Below are experts of layer 15 (counted from 0) of a mixture-of-experts language model. Rows are named router (the router's row for the expert), gate (a neuron's input weights, with its number), up (a neuron's input weights, with its number) and show model dimensions 0-223. Each number is 128 + 32 x the weight over its row's rms, rounded and kept within 0 to 255. Numbers have three digits each.
After each expert's rows: a language model's description of what the expert responds to. This comes from a sample of Wikipedia text that the model never trained on.

# expert 1
router:143079145133136068111154205083147123124143147079110060097172112094122192142091127094136086139166131066130141145041121099114162113133184086059164114084135071145139062128094148119096127159138095123117198209177112081131147137093146189111184150149141114124103164153118132105085072131160144116103124122080115099084169108118112155102139170135143126108172092159167104160087088159123177112052102160122111098111150152133142115122105108085123090150163116127117133076131105125105076152147103115094121134082099120087129128156163128215132129105085157154123145129125112051104096127130174127121152094112064179184113140198126130117130096121180156134083124102190127156109143175147143127107
gate0:119097217102125124145160208126117155169153096194132107113169083074152136138092177184126074112158137088149130121143085112150120197202122165129165097101118104132112102101137101081109143164123171124119146182116107179088140116107118158152147175143123159123121120140147100121108125149126081097124125138146141107099155119174175137201122157115158144141187100152177123113095133156132152140093133157166144137138181177047133078153098084147086119148135111095096133130087078198125093152154078151090168186187140127135101154125144133137125135132093116140123215143197052143102098116112114099144133130191096173107133121132142107109124053124163126121141129085137161060134094074191140181133
up0:123123158148140138164140173095143107191158131127064159088164158130079088148141125149103114160119128147187070146147146152124111127194163165130174143156121118092110090058120069087124123102126154080171136137089107148120097095149109134137151114130078122121152085077161116118119137129101083152095092191143080150094134173140152128162111135066172149087153160103149156106118143113141152097119126123125131154120193192104115136087117137173156156126174098130097116156110067161097090089099058130137114128177177133110096118128149158136092183075086176105139231130159089153125116151103078055098111159177162145095123060138084070082131100116083078108141169145125144111080061087161116145157
gate1:105146106144158143059087131091137139146139197147096121123156065114135120097136131083112077135082077100112099162146105151150063122176103127119149077110158094119137119102180163131107078161165114131084109117151061094103110164065110102117133153055143125181114120108154095136109120127115169134169111163083183135130157080135127218121095112073141158116201081160195165184123149124121094094107158151154118154120168104142150116158078137114050095135081103115088158088175099135111068171110074113084113151119118157113172126123104148157153138096085145112059075099122200125107128129135183140168102081090111075157125126142156170112166121097113074133088131150107147138119180131110125139081
up1:079172113122150152045102146047138132156152177142061135118177106139113106099140104082126141154077066128116118171153127191086097101093115099126176110133131166083159082120187121156122091131122132111108130132155060050156089152114092158117142101088144081163121125115128136107099099119126124131162118158069139168139179134079097212122137129062176157095135103138193172153088139105156124092091155131133104178103160112159129143110080131129130128116119097141079142082155116116094077102087108104110117160125130089098151120108142152180156160113112132075051062106110130110197188133144135134176091100076117115154107140148155154107163115096156089079087169166109138135101184166088128106091
Pronouns, names and family nouns as actors or objects in narratives and biographies, e.g. him, she, father, died, returned.

# expert 38
router:119053137084129112074130154092113139104122083092162079136136127066151178170082127128118119110117146101100142171058091064100152124127170075076154114084125088143110077126088149136126133151134086130108154214187082099123146130112184163100189108120188134117080181140111104131098104128133131094085127126078149096094202099134129132138157163137137163119128135141167110150084092174081155114077065150126165084132135170136166068100139095084128108145114144091097161086111133105139064105212130069080138156102080105141127108148177120206152130117126141133114151135109097047129089143103154132167212090137123152165114149184142097126113152148129156126118099087143114110111130159130141137120
gate0:167084126137148127180173137094096140066081113119159101133083140154132163146098121161141145093174138111091170124162161157113139143165197145147091105076071126110166101070122098078164155130132158157107104124120170129129125098072166127117126145130140173112135097124150173100050123106089168156175198095161162121109167134193142094100160107211146055140162091153203128125103138145127103177091101093083118111160063117084139074148149145142117118163074117118102142112155160129130142102177147109098135073096080090055094108094162135113154161120129177158172163114153105152148101134178113107141101100163136097183145151148142189086140107173097098156115074085178085157149098141120125099112
up0:068136111169123115144123159090196169091090137121146128137114146083139108217126112069167163081143060141120089118179131128128093132121099126164131094092119119103166105112101080126189170105153143120177079150107133120141116146121146107188169108075136100092115159096175120185128118163122124108111167100154097113103139116126128116170125116148161106104133104112138079092033132099092141163137197128117199145115107047097185112118146162140152111145112080106128155097115106103104078097111102070105082044114088161084127125074074097111185181131103108093154141095176115135165170102092119051168127155140110109089124144112100181085122138170102091140121113180147097135158108119102179126145
gate1:121064116134109071138105148139129154080073158143109110132077132153181125134164127182086100077138129113081143134128107095100174123168138147164127114128126151168124155083097185176123094111114142109105104176135142103066115159062168174117101177149179150155091179129079175110126069079140121145158122128159184089115130073132157091142113103183121090138099057139138090155140125119120143154086099157114129090120162121114157115124123125144051041168057064105162186077126167120153077133102131047156079167104116150131115130082142160112131157116088164120107154104201125133104102112104149095129182116062121110124103149125169171137126130155169140199107142100099052117147123111113139126117
up1:165153135101124143136165110206104115125126110122218127087171127103095153118063146132158083182142156123169145139114118137146153159131194096103130133104108087135156094178155111105138114147130125139141178103171085174094161104165108085131117151149124119120116103159157074095117142177147165109149184112119151091138176138109107186107148119142076103169179139141134156133198088150147105080124092112116058118171119204153108126131127142093108140121137200143112065141135159135169164151155093178128212139113112129161108155184126082189123074177161136141145094128082197175104104202143123190104102119151092153166125105169149101107129097140138138069115139111140181122106091154171070073121
Plural and derivational noun endings and general nouns that end a noun phrase, such as revenues, altitudes, treatment, services, development.

# expert 44
router:116078138072143111114133161103137142154070119123183062136150117104159199134070170130111120119137156043100153115083077042122142125135177042099124116087140095180164112128069155144117113173160079117101177154165124122116187121145169153133143175109179148114087167144122134137125086132140158108123097128078128128132150068119136166098121160168117101136184088149154092124124071177132169124088093150171147095155141156080186071110081085073093096146146110107132129110065118143105130131139142104073146111105096126116137130147185109160156118161068150169098148153126121077116113127144144127137196092140091158168127156163180131103139123176175131166098088087192093151173141136171123126116
gate2:125128170073107118067108126170116145113079098152145073151168153108118120211095133146120134106156142092079150067104135126147149155152157167161128162085109156110141122154111137098149199144165148123085150158097126131154136157161121145119112153109118127093137145123102151149154094141127175139156126087150131083127127072147136111166211137086043094154096119143165126255107118148086133147074142135159111110162183166065169080146132138122123120141112201134213153132171116099104121143140106120124159181105098175147123144138099095099177107175114072202095153178108156144136119133131096159153181081143092085121124150109170158144062082159140161126171121068125147142107092098139136123117
up2:148101158116124128143168147105099152127162078158126183089128080193151149083129118128119088129156145151156169144154168117102167106156068122141149082123106130190124139123090171122112055087088133098172141146164149149106157142112141144086117119172168104123127145157109107093097061131145047107147169079107173152090130150174114145109095109114146144107128092028097122024120151143129124105142122151075110131097127123119117181116156077113139093128144107116146141084037184142136116174159155134146179150115131053080050145166173177132088137111110164086149124124161082150127146136120156111063089174099091182137136086134157117167170108130109155097128119201138101170166159158127105123140
gate3:116092097152152113080124151135148154114074126120116138099130129058057169133091141122113074142063111138134175126136140066168155101150115124055095099125136120102140106191178177138142093066103141096147120100134118142085148133125160116108170097142105131083123132127092115126095153177157172138185175078139140122161101115118130132160137170138121119191139153148152124147159124166109153120128189112131139133113134124062146155120162116134118132107066158095132121115079178120114105138147143132124158072130039099122140114126193138093175138147153068201128138113119133095153125197196102160132060141178138105114112124159189158137094116127103206149143183051121139200127156140183078069191
up3:089063146096153114164100161117149106066098101157080139089170104147121174151139228090106103086098110095199134175102103179061153131102187119133154179105159164155119120124100098140099162202144122156092114136117065149144150087121149185117176159073161168157121178083085149135117142102116101118079129148133149164113147191098083141136125122080150137073112100106115126133157148083146109159154081144140116138062097102116145107127107193084154134073158152118179203092154095090100127103100165150107161170116158122182161199128098110144136143123115121112155116136128157087111124103143145137120142114113115113148114132111106135133090176062082087175166091165118132136147168147093125137049
Digits, colons and pipes inside sports schedules and statistics tables, such as times like 7:05, scores, and season stat rows.

# expert 13
router:164026179077112094096168179148114153083082135110151093114150113067166182150084118136130111127139140090096145155097140083126120143138158047111124074129169094157137096126091161131091119138128104112084159192142134118160188134095197176103173155110157114139122124148137117151106089154168158114123125130085103112111138100113121143127118151158129153136175139149156081134110100160074168137060063153151143087143116151054145114145076078087116080159147130098115132099117092153131075129153151077071137164097104155102113147145147133194141097141091158110120172124143107113071102124107174166165230089138057174178113169157162131142112114139170160128107075100165151147147157152155115141129
gate1:156159133096083070068158151089123145133078102122169110187098139131134153116051111126120172098080121123124162108117099125113143094119156154129127078141157128122110126153081142099135202128137148177143202140140141117126119139178124110048135171191135151083120128135171081148129154085106117138128011141146050132078112095184074117135094091173151121140094118112152156133074191152148110138120118143157137118143168146153136129144146101132150148109139107120073102167069109191102122140145132125114145130107152072103101125113076084094091155174136130185158130122131094139181093156108103129144152159110069185155129159120192199153124156097186131150165142123198125107148157124054128178124
up1:079098116178185163162151119174124120115124152164093144099150140121137133102149120141118086153143160137137112142099113124154131154159144126135165094133108104111159139114194106156126027121146094096097127168165127127079143142066099161159149120100183170165134170143051142094110098149099118102117175204083203088137127131098185131142104159127126168135128145133104094143178054124083171084154133166142139121110119136080151089076086117093065082099096204156152176084143155068143122148136137106085144129141087111166114080152177173164173141115091168118090133143140137136070105105125113114154097106108150122132162086091084089123075083150109133139094096106067142132068091160179118058155
gate2:179120133095118074109117146173128127064091157094153124096164108106128118148169121154085121104163140104165148096110162056141090206155130072156117147086110129192081147124075131112086179143162134157088157145144095170065143142087211173116099208142160135105134111163114153079163134111127160100091166127124166129139137091120118201084100135120118092098119084127118061085136190131087175177121103112174069126137089123131109133113076123144124079111069125119187159131181163101104183122146157079082090130115170122112120212120136126179131114084121129141138164126139164136086084097126156150123124070121135106126108183162166127111122099138149191111113098121145069107160105086111126152117
up2:073168049148121159106206117118098136124090078124166092180099157162147180105092133140198070111118105113115104141154135135163169077128150173063156139127132111100201079127117150158185139159144135094117135075114158083131135137128101137137112117126159115097100143126122085142090102180129165132178083155185132106144115196081075144109135135176132150164156123177130153142156041132175131092148160121079129114158149103128146095112108098118069151178138156153083170105083087182102098168088100155133122131143080208122157062148135097110152123137138088133115099119088117141161150138184111155099081147060103096119128136091092161056157143129111096144131134114126111172086143173158124086092
Prepositions and -ing or past verbs that open a phrase after a subject or verb, e.g. against, within, joining, signed with.

# expert 48
router:138069159111103137105138159143148164076077121111178124125135127107176228085082139115120095133142149099113165130095124044122133138146164063093138108121114085137139080141095163134136120127122082168107149207133081137120134131092160143110150214117158105086083176201145116108121153150195142090085128101094137119128174081105147182120147150141104119149172090179175103155098101154119169105093116147122148083173117148093152082123096101061097055136128153123080133095096139149131108184215138092081140134100105109152153134126140098204131081113136108135117140119118143115111072151155165192130175067115106148199138158173147143130129140162179141143101096099139115125153158171147139112128
gate1:166119117145120139150111161096141116082118109104125127122077169099136133127103150137096159138144149134141120095111123102215091102093144100091157179127185075130187178107120045174189104149101056148134136077122187096117118106116118098135132111119152083044133124128164094142118106162179067112068180157124122172150110123122191113087127147093115100123175160145141133062099127123182106123107110065120114135140036153125122120042173161159158129122140150097142105094169102201112108079116146141160116099158124121161151193122114141087129136176134105086186124093119122057140121204137138123103127117138111153105136102179093106177134144118095137062125117130168153118132112159082186155132
up1:113108081163139115106126113088135118070055115133123129135102140099100165118116155091156097154145162118176104133169110071135107105088176073117122159122204125168193155148115082147159126138067070103139111108120178068146142127106106132052149177108138176092099125090173100139118118144154073125081132122156104145074056165144159132108165173117145093120165142125142093073093096117141103151083123110131104125137071113124139131114140103134191143142147130101144088134128101150148075109047179056181140128197094139139139139099143164125142147094102140078117135136143116121148122201114150177098098148112085174128199142126103109202133116083145158061036095140137127103155151143082101154135
gate2:157107087126100148067140123106147115143029124139133126114097130138130117125108154166167134098123128127161117181121105153146086061087157157110127137116099062168158128121124057150129133122150131094155120089106104173117115126131130129102177089144114161090106078156184121142142141126126116109076145139107130137154135177114119143032073122134087175108094141103133180147160144127063163068094125096164085108083084128139116123128126139114119158141129131094122105069161056176138134151169075134160119093124092112139169162130120199117118178172106129126125155098144111107143119122124107066120126074170091106075129088111178127151085164138148088169123040129136101105143200140185243191089
up2:082132093159178181096170138174115106106172103135084140112105160139124101142096127133153167092127148101087142118140075150109170143036089146144119068158146143102103099099126152163206137159158121139139134091109151093074130083068123103158093101057179125165133122118108118079126132099126152199135136111168160086131115084114128115191112170134098083067105175113121116163072108143120061126119143130055177139158128159169148111179060146158150097100178156151087147146181092112086178136159158101135125075129139170162061110109136068136087116134077192116144143045106125103125080161164155131136076110141089130113110123112099131136121127140163152107159162123130133152088192140100131125107
Prepositions and linking words before a noun phrase, such as covered with, in, across, using, plus middle digits inside numbers and years.

# expert 7
router:141060156099086118118121185129125166115091135105191088156136087048196129132081136135129109087142157072122153148079052086068155140117143113083159109111130072178132108139090160102112128141158092153115166164149122123127185117145148152130128211139171131099112135177119080109084125135226180092118113146087130070122172105127106128121121143131085134138147062193133115133075130183144166115096122117126152092132107147095165140138118088091113114154106113113123121096097121164116146154134128128077139139059078075109146152191148158193187135164080134158100136170145097078126145116150150118103159083135081137205138154139157126143109153142171159117139114095169117072178143191141134143120
gate0:156182143137099064125148086140117166135129135067133118166108111110167083109142089159152127167022129134137137158083118107103157136094134150086095113105086092036151136156156166092138175124106159121159092142090101145117152171120117134145146159116161153119126110115074149139166165107134210090080189129084116165143168097124126166116095044160126122146114136113164149176124123132127141101104105160133096130150141203131126131190137192125096131117156172124135088142096145154081161153125085127125169155057088163173110097115137129179112076154096165148094126126114142097160077060119190162102140095082152127112158131102125111134070101181132131088142172143136117058099128187096165187095
up0:128098149175107091192114128155088133109152148068097110101133113107204090074150116091116131152094163133085123169113170140097095136109161149101123129119080076141110173133137135129130145137084154108142105127106154161081149175104094139176148112115170162131157079150090119210114146109152192143060060211040091174078147110097154166117135091111103147172129156170074106137129128109130092160107137105158131112195125160132078196144131129133130153123122118090095070159110156102118189135084073157162131144113118099086151141124114122198148131095099183083097103119126124096113087039172148125120105112149138127158144105108095103151155115175100111146130164146114129039149171088120137154094
gate1:136083184123086102124118112127163111100174171161161103168127087086133158189136094113128120133081138109175111155115158091072102163076081124127112135118116102164079122132175156084115127112123148129159121173099138194189196152144117132155155172114144064145136124155128124161079161118140151138070169148153085115102129135100100117093161161099079143125162110194034125118153119128161159180132130173175160196114122106165136149162152106143083132150102226091119079153124062144134164116126131162125124114096080117159189123190091137156119139144138112068078150102114123159086169132139170145096148078166140096161170086124096121097119139084146074162108133171112115103179137091178069130143
up1:195059142128228139078051112157097091121146132104132152133176132106142119168196128104122157146151110115098123095114164096111131158104123129159136156117204133144113182126121082121112106178128147139109128122151107137056111153130119153121128090168106058113140121133117142163113116118087154099095152129084136144104187096147190080140094202127089128076084143178092193173132130149094146116123094136113147073091134134145172159148068137132151108102142173094098166091118067128097132141139145112138120090148080158129177179151118107126128154165081071075110147087105140069139091066156132147123077064113161106096111139118101081131115150113160115166168101184137112190141087071136133141192
Abbreviation periods, ampersands, name particles and digits in lists, tables and club names, e.g. F.C., &, Jr, van, 474.

# expert 19
router:160135168109104062074135169139146199111138127122158099148149120073164146157073139119116091093136127100109173159063111099109130141146149123101150116080132107170130072123121174143115122172105090151098167184213107111146130127118153159152177186164188104127067173192106099099122121139192149100140137108069118093116186106126085155130131167151086157138154083154155118167078122175112149089095108121147090113111110157094142058160076127113129037164118123099130101124113117159152063129186165115092160133069086124126132125145155141144190113140106106145121114114104120104098104138126160174136227101162076163181138152159185113097102115131156126142093121095194153118144126165165127119120
gate0:136118129113139109108174108058168217141171150093130106134078124161127125140114052126110057139118131152101122167140142174083182125151121134102153114094121111156104124142142120136124144103126103147123136083095088146129107128088108170131121105171184103166140167177118089108097172100129134157122095131105124173046062143128112085113114175071141111198154174134091164098115170105154144184127166162153174125112073152139182140119071139141097144120120051160087169154180155201154142107103116191118063143137117052168155110138092152119131125131143090058118078143104116137098160109116196127100131119105126110084123129122122074147167135120103097152108141142110188082183165148063156174119
up0:144155115099139156100126134154147142158120098127151160119116163133122132109155193134110148090180111110137133130107092133132093133178163113094060132152101155119126192115100182183141126161106150131136114134110172098145152144182118130146090190096084134126109190086092194130133140164129109126175139142132143148127170109143110139155099039185150152063141108128124081185112126122069092116120123198037090106115122119137096167136164124077168106113102162099142123116167150082125147134114116082201189097115168131021103100081113105148129154133090177164170133157159134115122067167161123171132137118138132140145098023133148202134159182111129143133131128115116064152128126106077097074140
gate1:186102189137130096148180106093160151119149033169106108141180110101198130118089116074115035086107161125082146114097147102094123123128179106113130142115087053145108141094127136106182140122139138154102183122154134130086148192123147146129141159133130115124148148123105138106117161136165130157156126144165138138054142166168114104065158108115063141142115096156102116111141103144062136138061115167055102133142146144154137126114123083124119047177068137106127189122107149144114142185142164164117119138109124052109093129145142139123146099130145156098141125136111136125060130153175185130092149114082089167160151148121193196095053120145160134152121112156175150205111133151093163144146
up1:096132087129190213078080172163073112131084186108169148100098130160074153174131142165096132164150150129147131112114110137170149136126109123120154098074163158186164085141106118118068121136153128050153127155102136157131174100133137123089126081119132179107099128136164097160090134096085170122119118120098156094147148093131120111094124188190147104086107150098182148149129104144188133120114113095156127113109140131068130143132122092126093163051175121142173091070109115125128113097146127103149128144168123168122144161126159165140096155159099151177120166162139128112174103122096059087160068134160113134101080132154087080179222135067133144097115104065132094059125112140162066160084
Indefinite articles, determiners, currency signs and size adjectives before a noun or number, e.g. a four-year term, any, £, largest.

# expert 35
router:149057112117113135096134201086083165120117089126142018163158068099152169123078112093122120141117147072092153164094109103093137136133161116057144116114135043152114047102070177109112100163136116140086211133169151116119154075129150122106102151175172099148137120182106081147106115096150156088159152168110112100122130095145126173115162178161096150121122121172201144143112072221142133080109117162155145120141124144107159094167102070064085098140119118130127167089111158134192133126164112106097148128097101142116135119125140143163161073114098096104091151143132092138123113173141111146146165110128090180131116187120136140117118126144180169136131151074125160091096162162149098146147
gate0:174083131149102120113132182110106099079141081120115098117088143153116098081165131159141164134101165130119090179128167126111160112142140164122124163149154084137138111143122163141149047113103143126019184116132161181134122093125148106137125113127096127172141083176202116065075107131151115160155121127069108138124065166124190164075094103126114139142138139099154152092107087127166118106157101139075147120139114098192101102129134133076139122149053116133129112091072090114132157092148143055120085129129189162142083061076112166171124100135157148085096096114190146160156076093155070118123132086157191163138103127118089109163201137142105138097114144164095146122093187127180124150142
up0:139132124080156102194084146148116124085174091151096146137111163091100139165092175111143102092118125099102157133135150097113109157125126132134113155169067142136062076161188137106177132101192110095131100127098096168136154167161133124094050122024102140140123126122112122150126113099100119125142170121066119177151122150042128190164132090182163131127114134150129154077112091123127149162096131127170140105153087067149145137136122124154123118160167138152104144121174102080115136096079124104150099073125158115126126080070133147133118201119170086170139129090128096145090152137129161113122148141192104088154174154155182184149101128207079140076120175125100129196120156136133220159164
gate1:134113157138109115176084150115173165174086156128147130132142192105127139129118151088122103088130071189086131183140147128156115140110136108109145134130104098170145105085131125096115121053142111110158157115165113098213121164179074103070121130111133123132124123150124072126155130196145161122102153126139071055140064109114131144120067187176117109149120103160109079111111171108174153117172095092136134162105135108129137068124115092111130128134129069159128193089151157124097136167065101116108154132112078134085152104161188085147145094157101135104081087094128068129107123140172176158096132067137146184150153108145147160115087092151166099097063150106092164170151122246137111138086
up1:128129111108153083072186109143121065109171075104140181136128120111112125159115111148135122147132128111158105114115120092144126187087086114193156120122135135098131135123182176149157174129203151124123089153078126161088110092087173191167116160135182126097101170134150119156094091109172074063103098110124148105106147118128130115144093092104115119129174087115143103114117160070074167154089201098151130110115124088128145160099047154136142098124093154148179090128071124148134083144100137134118052116128137156197122153125069152138123172072177138153108115162130164089106145085077138122136166113126137106114126163135059079150155113169052155178179131120158057136147145074133132073187
Inner pieces of longer words and foreign names, such as prestigious, instantly, Belov, Sukhu, and table separator rows.

# expert 23
router:179051194133144109049132170108099165083137094109127091129145123104132201134107104110140124097207173085098145180057102097149139146173174104041120069110137098152154104193113140095139098138122111172136170152158095116146152151089134151104158143126154158091148123147134140125046102138136203104103135102060132142140157134163090207074136173120136148130192111163162115141144088230123162082113103135119120072124131157101140104141094120105137136128129121118098146091120095099150114123170135132124109099123045133128112169181157117160121150107107126119088156111080138119095142104119171153182154090140105152135148149187157104124169088166175119148130104094170163109144137179123121136101
gate1:157076155111092032111135143097147068113131154111101127044127146124114116074138141079084096185155156138139088203113106115139124149140119103098170108120119112129119110147138135170111107122055174178117158131110181143145136176147142170197116112148163110107163114124142122159186051174133126129144106131145133131189113162127076088125126091159182161163140145135084154132180057134104137152116113115140105130134151099084106144096120152132094169125082186154106141130149124133192103117085128071103073135168158174119166166107166164088100129115063142100059105133125105119130145113072167169121127135103109090079170211109138118107076086124122075151144075136130182121134120151155117092058
up1:158069156142142065136142102111153064123140122104081155112128120081102117078130205088096133129174158167107111159102083097122125160117133097109143082105150092063100123202137105172150093076106168203144111136106153147159136115177130156218106114099170048132118142121143139114188058191122116155150167072087099103147111163095156147136143134128162102110160130101122143114169071099073171120112137113167124092128133090106111135101153160120152137101144178116042092086139079130140101110083103085131094115161148143157106188145144144122123130120114173134097129145096115140126161079083171182143170123130093084097209119101141130081076072162109100109121113102106155098137108145155151118075
gate2:112131092130138127145171177084145174080122163107123104083122092147124106134129105106111132061184113124137111141119098108126106098128140097116163114165091108103116138090095113080092080148132119141165127105146077097158167168141059162135153106185110137108128133138170097152158114082153135241131056174141088145115074143106203140138144166109129172151152094177142158150160105128170062144112148083177089164139139094114097156139100093131125115103183162095079149107142133119120136206091112137142126135139117111091198046117110118125149175119174145158048054115185164143140140179108157182191137127118111118134126105142178134145176172105107122151112095131150086109073167140166075113160
up2:124138173076107113108104162106129194067136164033129114145136150143083148160079086075135119102098071139136083150115111166133115160142099085148147063188160147163144116167129118121111100127119125131086175133150090123123108114129091108180127139138160090105079143142138110143125129138140144148135046118048132106133114154159158145136098074086072109104136111161110156155127129108130113160193127069098092150133144064140136090168140119093102111098083163144086186146186081169068149184087082157207164135155106133112134027055116137136116130151106180123130137124123135141181110173087122197133116123141164074150157103151148122148132143127094162094149103092107109085137187124118127176128
Word pieces of job titles, ranks and roles, such as Lieutenant-Colonel, supervisor, Professorships, Det., Occupation.

# expert 26
router:138137181104124038087123178085089179073121109093135114070139108126147155145085127111128140104109148084116151169083093086148171136116150086082116117097151085180106092117108174135138110108133065144082185166189098115131155131108159139081140185132219132141071177183108086106116106177173143072123154151088126070155157108111113155122112125154095114160177111160151101176077071164123151062079126116157148101157112115133159059119087133078109071160112149088117116087115120135136102133126129102080149145101093134116144118174175119156154098142085126115099162114096147074118089109129168176122174083099075146211104150148139141138125111113175132151119137097163120108139128179150152113089
gate0:084122160141107153115140082177185165136142149156147143135105133164184131096136148146075112073126119112156140098166142068092154158113167143106124164115172171121145108113164146091166110115144103236085139105121146122140116095067167192150153148157141128127116169194051100120126152115135164078165099101101150092161137167110168102073089158116127095155102135103102141089101101119110160127139130093083161116135098068121145107101114108166114094180119102131188126133090151218171179121132190081149104115082089088091086172151116101107122121090088160104184131060108106122137065109183187124091047142088155127089116122103162106154155117146118136124128109153121107121175144121136091066153
up0:100111118067146209113100112157159131118137071089080143139066237157080156172174120120098141127111147077114137106157102110123068146090082132116090215143172136128110100179167228163108147162117139180160126096113103144138105061124164107156153150097111098093136123124112119094104151098141170120143116106134108117169161067067185107165162134104082084074124134126093168181093157125199126132084124116114144126126116078151147109115158153151134106125107154168142116176148123149159146112146181049107117078078106131170105159105090143118153162129119119115161085101139134101169112167095142155122136169107123153122194145123103171144144096132135165079142137190074122094138105107095122142144
gate1:141114100122155138228084143143119072177078139120137105161056172090096140135082114089070155118126163128075159195152094109177139133113128126119100130113100133145163147133143174151120096191165124221094107122104130115158120167159105124119100165114090189163111087050135141171091131104135150077092181130110146098164146116120150143121129128089104128053075112129166096135123140098157139114160105136107142113086101118155147074102148104123204132152052142099107112153153146149142142132108097121049120158174155166087091091096073135190170126138183089118141069143128131094133149147079108124156187109127197116166119116134113149108173105127175137144122117125143099114188073109138104077134
up1:154133178054159135158112136124147097178150063131128141124081159114131116190090129117165138093167153121093146166118094114123117093090127084075068120124121181109172074169146161150120127157151163142101093135098135076148114141147092171129141122074104126137117160125075122208104099117135166082095198141100151160169175183072094127127173176162135162083135057161082120151132116126202191099107112189121149111171166095151119103135155160135144113131100154121128074116144117148130156090123188136115105096114102170123120120058118149131127149199095181112091125081109100053146160117090125137090155136126146129156104119127118089095147079093187165115037168132146137096143113094149125129175
Articles and possessive determiners after prepositions and verbs, opening a noun phrase, such as an important, a seat, his role, the city's.

# expert 10
router:163083154108105117094124147143133141143114128097129121125147121106179152195107131101137105108151179097120164122080133084122161112099118064108146127083146086148159091140078133122116137155100104106083188154158118104120178158125159149111124196140172161095081150199128135140098125157170139103117113094072155139118145084133127162141161176177101088116193064146175101138140127142138163087112101157137108086144102150065150090144096108067123072187108138117162139090104135165158110153183135082100149101035084128119143150138130113168154097140129120171143128162110160102126106128124184149134251085136073189188137140145187151134144142112171156085088115098183185103179145178138131119121
gate0:106167146139094156131097118091107154092122072125173145095092154168177152098116136138105122193113152121147115098114151093137082139083093092099104128120071166151169194161107084114116133117128111193154114102134084145148134160146117121117124207058127074131142140129099093123156070117180118096183075151151164126131115106166110170136131123129113136158075054102101135134196145131132136132129152085172181167116120122149163135150207148139057134129054121093164076116114196124152076155101133130126105133145156119138136193113125127164128113125172133210161154134087189095161075162065100101127161145150101163177118086139114152154178174102131181132120134130124104188177194155140164126142
up0:154142156155093183151159115148150146089149037073107151106085138170117134145127165131068139156083119124124163063158142140163073125094098113109119078135113142182194152162148077159119107141156132212155174082141074148106122134124098135128100143075090112193137125148135098122150112116169114109153109178137144099119116128120117212099176139112087162151097122098053143106151157139111154103130107090196184140083104137132130103112175164127095153113092101103150081058174182102146129144128145127097132120111149129135109188103152102135115132176151097193173114139115155114126063125087131092114168145157105190168102078147162137136201198104117134118162164152144077132123188135160165114158
gate1:135153148148094104121133121171041173140150109148101126134121141097163106167132104169119119097147117131046125135109153102148110102099160180125123105135122160148129112154118118131140171125163186147119114124112139129116232154112102133081060132188102157142161106162103158182140003156077158163141124126146138137129162059116088166081107091161125108168156145113164117164131102139174114110152069150133213149153140140078139124120123105079130129139135184128120135180075086068180175124148110072136123158071126131206085097105128135130125158144114119111070114074161098142153195058100125095136175144166143152102114095120152109131110048119144142112129125106145136141078137148110185129156
up1:129133111130126110088147114142074133152175130151119139109133165095158132148164132140117058142130138142122173147120153115147103110088166142135130083088116130192119059173146102203141169121141169157114087148124175152181186165073166128105068166157114162105146095103104092156149054180125139096121099137133182050152157096099084164096094080119071134166192157077147143150143108118197086162212063117131130062166127134087152152143112118106137143144146104140087107182115118080149139133132084094126094176081091144194152186098129141126140136136155115089101052107183122103132148101106103095121157123143123139120097078107110070084134070138094102128136130086131196116118133158106142144128
Prepositions such as in, of, during, after, until opening a time or cause phrase in biographies, e.g. suffered a stroke in, died of.

# expert 30
router:150078162100105116072107153158107125097123076072149090051142079084149150167072143097134111106120208064103173133046099072159143134153139077068104120099114103144136077142118196136117151149121101132076185165185136083123165154105143223146139183113166136091091145150091137130108134130152166096132150117106156136169147106130138158146139190128114118113135082185136111126097084155118165089135122144125127077177120108072150081140092121066122109131122134149137115107107127139140107141140124104089121150075089125112109134138155101176179107119115110176117156149123147089088104093132128133147190083097127142217106166173102142112157117148169169145074100075196124123180118143156082123128
gate2:076131139127176133118076118166168105173078083108092120124106140145101122101178126081048106075120137075140129135118063152122113155135121141121095147139134158102114139149135173123058178105141128154103110123161177086067134117135152194181102118070105123145145110110118163171117162096138163170163087105103119195120119121142181083126131140155127097132154133152103123074082156142119096094121136162066131142106110095119171151172105191105141125105192112096139147102160153110100107140149206146130153116113170110173115174117105115160094121121178165157140177169128111100050107114109152060177199138190131167151074145176116082177154152120090150136120085116166085134176199083115089141136
up2:095134143127156156074067123104091100156129059145105118117146193174154115163158136153149064045129174069173119126121071150188122146125117121133093134144097146163070112100101138114114210115106146142148130123145151110096153122077124160114091138131166222157134121141068110093082150111109156185153115133133150200092126157218124105137104096225122100125155148153137133106091137128077117096125143129098077118124110089139130145147071168039148124075154102088130142094143176120130111108138132163122129122099142067153118206118130082120104117116141146147153166105153093128083089097103163083120222148173103189147091147157123111175123130142110154139150110118115094100136127126138129103125
gate3:122113139150089100123138159111176115150076102094113095109138108087129117123082192077128077071176103126122129143150165104147172143112156127132135124038149109144153089083137150121137129116145106107147046146164157100139120147117125101064143146099138161092124117136111151101168133116140114166090061117090138132146131115116180120127181178077083155179138098117131097120135132107151115128143120162180139104089195079098179091146147119109154100211097139154131074136140067127118104130113043090088113156063136173091192100112175145166144098093079162177067135125156128132148140093110151158135192078096175100205161136162098133116187112161158131183108103113124094126194152093082130135123
up3:119130122136202139153108111176068140114169192163140165176171168118187185095168106146155144148097123157155137129148105111107134134142110142109155130198091140106103154152132103129117087103110137108110196149080110166105152121090149153141099085184130110160131149176098069127108123130127124065128170161164145072080137133164054150145057074139144110080072131115144150152161152135095182124090110109065114105166115197169130160129083116162077109082147135117111196113087136151091133134144145172156151111171088107134100152155123078122154128154163104080141088133113140104114137167169101113106085154160080154060060116123165159117081132102084145110177133092115167149051132179176123121112
Pipe separators and scores in sports and tennis results tables, plus competition words like Championships, Cup, defeated, won.